python train.py --n_layer=8 --d_model=256 --n_experts=64 --experts_per_token=4 --d_expert=64 --d_shared_expert=64 --activation="geglu" --moe_layers=[0, 2, 4, 6] --router_score="softmax" --normalize_top_k=true --routed_scale=1.0 --balance_loss=0.00402 --balance_bias=false --router_z_loss=0.0001 --shared_expert_gate=true --init_std_router=0.0282 --lr_router=0.00262 --n_head=4 --n_kv_head=4 --head_dim=128 --vocab_size=14008 --norm="rmsnorm" --norm_place="peri" --norm_eps=1e-06 --positions="rope" --rope_base=14000.0 --rope_fraction=1.0 --qk_norm=false --attn_scale=0.0884 --tie_embeddings=true --parallel_block=false --extras=["capped logits"] --init="normal" --init_std_qkv=0.0214 --init_std_o=0.00536 --init_std_up=0.0214 --init_std_down=0.00536 --optimizer="adamw" --lr=0.00173 --beta1=0.9 --beta2=0.98 --weight_decay=0.2 --lr_head=0.0103 --grad_clip=1.0 --warmup_steps=475 --schedule="wsd" --decay_fraction=0.687 --decay_shape="cos" --final_lr_fraction=0.0 --batch_tokens=131072 --seq_len=256 --doc_mask=true --train_tokens=560700000 --steps=4278 --dataset="wikipedia_en"
Below are experts of layer 2 (counted from 0) of a mixture-of-experts language model. Rows are named router (the router's row for the expert), gate (a neuron's input weights, with its number), up (a neuron's input weights, with its number) and show model dimensions 0-255. Each number is 128 + 24 x the weight over its row's rms, rounded and kept within 0 to 255. Numbers have three digits each.
Before each expert's rows: "mostly gets" lists some tokens that are sent to it at least half of the time. This comes from a sample of Wikipedia text that the model never trained on.

# expert 35
mostly gets: " MPC", " wife", " Japanese", " KO", " SCO", " RUS"
router:177135127138157084077080143147101130151160131114121112104130073130131160162136143142132141121156083105123180138129139129110140146111154121115112104097128126117110087183134114113147144136114095153150124158138141133103078114128079130192143116093098090151095154130135152110167114125177135155117118121133088121128121121122193155114126127147112137133141123133122103141145115098120155155113113106127132129166069102124088131128083108118126106115165089144120097108128164182110178134139122127143127126106110154164124162069143130185106124105108124165133122119133115119125140104134108113129129148138160067183115128132154113118091166130146126120080163113148134128140194143084136142112142135097098117106116113137128145141149155128159126121173141124116147119107132097128132130128102
gate2:090110140111134138136105131130163143140107116124125115168138099146121094130128150141139131089102103078126202118146133124164119148086124101131117160124142096135082100098122141142165123129105130131105142140129111156129125159115089107105144108177124145104133132117125107110104158133145160155170110116120138094126111104117168164135125125165160107124149122129094146172109094140117115125104148122106119156144126116149144178110150093122122140086130112151107121116130100219052160127126157098132126101145136137165117150118113152154109127110122130118135137123094165111165108145133101157119093177096110089137137167168126145136129129134108133147127143113127154127141137119090125129124120116130175144106112139115084116146122244067130132153135131098134116162146149126119138109130104
up2:105128157133150119135132116145165133142123113131148113077102128119128160130116156151144100121105153120148120151120154128124130127172133116176148086138083134142163121156134107117087107113111163102110156111084149067063121115147089142110146144095136163098148144107108156165142144133110128155094150101182097115101173151161107130143144158120126083145114129093125093164112158132118116139150152146132115129148104139136173167133096196118123132138163169060138134131147135074106137139129097129121122122176118126103145115125096142132132118127171101129142101124118083113123145112132118107163156110140102113129167168114091089108143150124109100085138104145122112094119110126120138110099107085119105124185084105136125154141114117138146115103118108106127144162149134071126123139151129
gate3:136135094142164121137140134112130155155128134134089151094142139103130137167141133136129129112110147135129167106086130121102115150117169099118079072142120114106195153121120156104107124170124147152160097142130144132123131138102151123126102126085135097104160097154116118157148082154116110130141108097078119123177081125168120162129085139138157130118120128126141179130131097117129107100135128132129129083125092144120070112099119116086138119133173119152107145124118138169099121106143163155139161134102145110160166155097110125150160116129092140099137127140160121153175119100133043132117100116169106141150115129141098148156118129115133156172098164148111142124124136191116104147141138154146151102161128151096095145085098115157137132150085120150093111127105123109117116123125104
up3:126095164075150156149133142114173100144111114117134133125141173155141173135134148142124151111075120136124194159128156095161139116111130136145161142114113134118153157166096109119112132108123183112148130098129127120131184161107127091107131141130140132135129172085137079114124105134116118151133113174164155116115170117097123142121138136147108143127142091130122103114112134145070169112166113145139125116162167119182170095119084163126134111157122093137125114142124106129130120121146118120148099107165090130139145110188114125129133102135155102158139145118151123149114112125113106092099096127154137154104115148194139123124114095134133144151177113104140128144121107136156140135118113119112187131121054123139124153128095142134119101140103125105124168133125106127134172062112098
gate4:087146110149129125162143094105073140138148100139115142116138115142138120146153105148125151112108106117119163169146151141102181137146145139117106113121151140132163142191149094126088127114138091136119155147128140125132120126110108128152126131098132135119096133114129132159118159135143133105078140122157157105132081125145105116157137079110152170108140116173124110112098109119155131105171142132121133078091097169125129175113100140111135119134101127141141122148133148136155114126134154125147147145114125129122088114039110154132172148089157154094107142152111124056118160124156156141149116115098124135092124150150187130131121113112151113074126129118094155138140164120126126118124171102134125095170159141092128107184158112170141093101099125132141076130144134143173109108157130
up4:173121127094135132110087140142175100125129108133106128095163118145101126105091134146126127141102114127124140116116101117114112099105117092119130135134120102140110141087128122155156136142111098086123089139124122135130142106190145165115160122144121122180122153127096111147117083080176153180135156132158084174107171150152153192175153184118120069118116157097104140131172118152139115147074107122139133159148140103119117115138157148096107122167110105116149134147133113112096122140126110116102158105121155100128171130164135097095140121147125097152150123119122136139109145122067132166130147177153139096142113099107083167125140117128114163130101159137174108103111115117166130142111136114139158129110136100156143125151104137106140154116172137116156168127120106140112151136105103
gate5:108127109115152116139137132145138159143130145137155125152115106113141135179175161107114152165155100083118171082087148190169144114101143134119137092135104122116143115136113129108121128101157111144141107111128109122161124153112153113134131133127133110164125160101132124111150129159134137108148121116095061126142127099115143112165116132110132126129117121118132090117088141100114124121148137104107163157106072111142127110111113102095116155133108101127072086099165127113081115127102126173091145078123154091188151141129139153168096071120146151124130189160157120076167138136133092123088082132138120140113104082143128114148156094094130118129128119127157152121170132129076143131131112113163093133129125118120121140126134157139154135154160117159119143120143118072151148135113083
up5:101089091124131098171129158108086106113138123117142122124091112094110127199134143114153148115071084147093118085097125142126127157090126085129156123155147097132126147117135132136130129146124129137116094094129120124088139158134144132164118120170106153077127114106118135130162170151165140116137167132145137123115105138138198160140149132136088127136068122138113147132134136106089103094160126079133118142150156112130100124099189089155107119092109114118129111169178101116094157144130124128096134137081143126127129142121126133175135125165102130161140176071140135086144132109174135106100139140076138121126138171131162117123103134117110127153147087121130132101076115127131124123132114097113162131131112137125125118135110152135149147171158102100175124136123112124151156131149135
gate6:134128150112102177135158103123122163075145147142124116099122165144153153164111151135125120135116133126137170163141115075093113136137126113103096140141092120120118126145085130126123132112137145164109154131130118142119164118136086130160157134124132107117130130153131120112118095143135146084125129099132167117132104124096131100173151167154130119166118152092157090142102119116127131093145111163143164128149107121137160168157125149135145153158078147164145132088143091161122147151088118135133125115154167171123106141140151142143081125147138157088121149175140155125092114171150122122140105144139124128139151175109108111122127161125094175133099100111105172079113129064141098142127097175135169081116161116137146110151145137133120147122137102138101090160145100156163137196098140
up6:111125127110095170101120125119115063144183089090097155153155116098101122132143084146136159124098120123137177119132152101115138114152156112165138152130129098128122097091125112112099112148134129126099100168136109131134158126116139116127124196123149120140143133161138133146139112153115112138180101129188167133100130096107104123098152112141118099138150133178164111119147106116122115082133137129114101102149085160109076090098116150158154080119148147149124160141102174170142129110134116139148135080159102111109138125122101176153103114114081145172165107111132119130158127142102138087117152104134113113140099109155159116128120131113118095122120099128116133157135112145155164116115159146161097151116098145117116102136102133109099152121074084112171161156149139125130118107160122
gate7:158097156103113115095118123122112085124149158100166128155111105131096141125135122141137169076115132132137160084171151114120105118102140128161166145147137114159106171136148132093120176191164102108065197135176162107140134150153115128117134133128146135154101129119136141132133148151142118112140070109153153110123102125122095151186132118155123113102119100129118108158124128149138129167147183112098143123136102182158137148152140105116135121132127127134164190194139151102146136132139118105124106115089123137093117160150119119101150128154153093145111132084142138150101138103143146127175144143129136125116119115122095126102122103137058138145098157099150124132152136106158123114122152152134113123147114135131147124124095109171129145075102097106124106152121087117122142117100144
up7:086085126141157139140117103088128176112115144179159141104109107161105115136166155125140107165173141151141127149146136152121125121126140144087120138118072181148114117154078129166158091078146183105133184126092127112134140126098171088089120145104124159156168135113089134120140144100128142152141139146157132118133146166143091108117099093123146181129093138120117109137112099136090128122131153103149119108139126088158118062095132147146132156160101090122134133139149112141125101149183109132110171118138112144138120092161149149139126127115174117107117130159111123082093100109144113128155100152159165131133107149113080124130176109141120126138158099135100150146135128108119134100168134119155122142103147097126125114082114128120118120103112142107115148124173105127137100139136113
gate8:140147148137126080127147173123156136111122145132125155081087104157151140158136143171126156085153124130131135158124126148127120155137139158166102117128146146141126166176133141114156179107124149107128086142132110062125141100131112119114125144112142135112130129137127127135144109097182107151145182132157106108042115138158126138138119155140136096108168166135108101130151132180119156114111113113132130084179138113124124147107103129119115104115166122134154165132151103078125099160165085138136145145127122113131109119094147205193137121099117147124138100156132104104120131116154140141132173142133141093137120132105131148119098133112159131128118116130107148128123120156131130150129164096086156134113153130133213163149151138141147123158174135093146140128156126146127101113164129
up8:151100146108140129164121095135135130126137109086164118174164125159122160103173124066153116143112123116146135126183146103116147122150121121161138125103089128115110093077130179122133106125141134109142120160104173164112122153098099153164147122094103086132131143087125137118128142138110141110140088106106157135187144108086121103080110143094121180165125116120159126136088133131096114176189139143127160168108116133139131092133119145143124131186115117152128074121122165140153157120108166132136105110163120121131139109140142124132094134151146110148098168124116138168089117167130126121118124130133114162111138124134146108128178120135144112137132140138174113140148145155136131101132130123152124120124106100102101130108113135120126185083047152169142133107129113118165121111109143
gate9:146138105090145115133126094135103133104146095106146108161112121141121126152075101115095128097162124106190120135163134144081100148095115141134075127125087173164192191142122144148097077094113120110120162134064132120096125149128138160123145082126149156153142087114141113179136102161123157132092107104118115120145149126101152118137130130120111105112113129134169129107143087125120115079158120133134156183164138130116114114132089119199167088119157151115113133131164138136100100141098105103128152137158158129144133127083120144159117129125108119127075141119121163098156117138147137103136086117142131115131097138131159099177122119107129110123112078146129153119107123085107162116142101125125130131111110122122112103119119157102144118118137133126123124125092114175131151152120104
up9:117119137121132096143090116105134121137118130132124154139158124111096105158100106162158129108157112091142053147134148128116116175112120142125102097154129156123110158115121127114131155102074177079116164129146100135111098140127157110166136147136171153199084152120098135117106161099156132147110107139134158149108104073144103095129120128129154163085122148115105103127104109129126131087121192135164110114170132139142098111094136116071141127098127170167147126176152120167130081130159112107133152077170105141122138134135123132183154137146156170139114112100112119170112086105144125142107113135105092126129193135139108123105136112125110127117115139115160140135139131122126159148131142097101148112098135130130126087126129146117100160124115155164151118170128143117135139141143117
gate10:142114140150129129152111143169160121161149148152101109139168111134091125076168140107112116084128118141141125147173154149147147104120120149139093165077117119163085144147085128100114095077124122097135124096106121128113117125115172112145164157110104097140102132157130169126112126163128126122148110106101152125111112129105147106179132118151133102103134124130118102165109150080126122119105120128115138114173074149162138093167123153090098164105074120154152096124115148143118110111135119138132104113135080125136093121134143148152136103125124138166082142137142164159100069098138134107131133125155130055142100139116158133100109099210108140109127082117139114125147122148114142114082085138140110120120163122119111118093117138140124112107137119115108145116144088096104101156123129
up10:111135114135113108119127159095127132138154121130124124143100128107170132193086112112139140100127117138117113112074121141145134131120135104095160073171152161077173107136159156136132155147120102168136132160140167099122157110112097165065127135170158131108154103128149078160149116114115108121125134145132122133159145129148105145122155159113095151101138090108164162091165151158132122137143126126119097168126131106091142137111112112162138138120154154101094133125149100106148138155119141113132151170118138131133158121134107104085122136132098166119187120165107066122164135174117116097108123121114130163127175142141125118174115134079109095126132183154108127108094114111119140124164179103115149139159084126120142158139120110096138131102126141116145097107112140174123153128108109
gate11:160172147150151116104120146152125116149151121154122145089085082148135120098123153183121179133169128142118124166110123113116147130134137127130113093112137120139143112185137088133127151106098110145134136121134123123131094087113148150140105114129115118136103119143129133157162114096155071191129181138181090114109069116163120142144137130141132124079136165130123122129161135158130148101101100146148122080177142094116111175108123088131132131097172120101138152122117118112127113140171117132121157127115136109125120103101112162157117131104097127122132098121115126053151135106142118100112138128108159094104119128103170133115081092137141137135104123137096135112129122143112126131111142104079115104137155130146176165167150121118125097170163142094097107070108103116127122122161092
up11:088159122143128151146133140124146121139133100150088165098093098128153123113118149158110157145115183152137146135122124120124145139172136111133141092129117098105131152110133093132131132122150163126101094123161082132128107115112146137123097128120133123118125107158133132177142132087140117192144168111171085125130097138133109125120130116135115089115109161161128069148180139169138130086085107106151126136145173111133138139155077132158137102108160117138138157104122149116116134129176110158135135140115123102124116116087103202175141139072083142108134100143127132102156128117145104129131110133107139102119113095121096136119085148124097135136112118124125170143152133133131112139136162123122114139146102144120187113142139127154131156170198169108106089097110121094116089124163075
gate12:201140129142105086108145162143122135157188167162144105096130140131097092118146109156128129139114127125167129136174113110113129099118139107125113127128097108181130125127120131139103112158130144155177124090134121128123116104144124107149107123098188156127129137167118121113114125161112165092153123115098088149126136167088088125127154070155139187132132110131102123156099112139124121142129127124075147110133105120112100074169136173146125129152134112105076123111120114117132110098190147121122150132086108151114139124153134162093188143090166133144126155148126126137085133130114151130186137131136134137195110143100154116105128132174132149145128080104101145126118118139116137079137137131137112148121167100128135111104155110151123123120134147121134123088123105085117097120154115
up12:148125175107109182132122143123155126125214161141155096095107128135098080132112138174112161159123117125116135168142122138111159117123112089114114120136085090161123132134119125113134106106130106125123113121104089095137118104171151130106123116093124127145143123141146116114130122156164145141137168140145090121110153143118129128117142078144104127139138146118119131139114140105161135159138126119118130108133140142128130115176112119208118120080139136145120175144116114043147091108182149104103129137104134128099170131089152163158117131101149095107113158147126151109115100095107160152204128155143141157128109150125088125094117121129080171116123142127143153125152124171113119142135139129137102121106150109145102090130160106078101166112130153126140134127143146133179095121140114
gate13:110112099113106135127133167121108159133147144137127124078139138099130157117094113124158111142112131129132115083108133133132104104082137100117177125162092085127115120153149135132166179128138168109171118100084071160121082152168105151113129140140120129073135124122108152131120084113117118126069128106096134138097146119138151128173164129115126134092119175096148158106138132132153086100141106131157103138131122111148117174132136133189128141130079127138142108107130142121134159154113147117136106109147141134165129073156104118116105129110121082141152110124091107144164145134134107169107144103133129121148170125111129127187146176137097161155165088158130097174166119138107135104140128124123095095090135105153132135125178121144115083149140135138098115150130127120131083154132152
up13:146133094126137142098134094122136099130116116143170120148119120135110093159106103081095121156167084120117190133155123106105147137109108122134149052124165104112129106154184116115165125129123148145151129135120194065131119119134113141133108145122091145112098097139051128136091149127083138131111066144120145102137087125073130119165152145090153115151101114137197149129089111111124117132106109121124131124145112117139122171140148132143122146181118161153149139148140124151118132124123131132078144110132117142160144099162099119114117117103151156117102120133110122080118140119145136164130122104108093135087135113138076083120130150098095145137150124118140145130123100181102116145153132139144101148156129131118108140104154117164129128089138119124100117109108170160131106151148132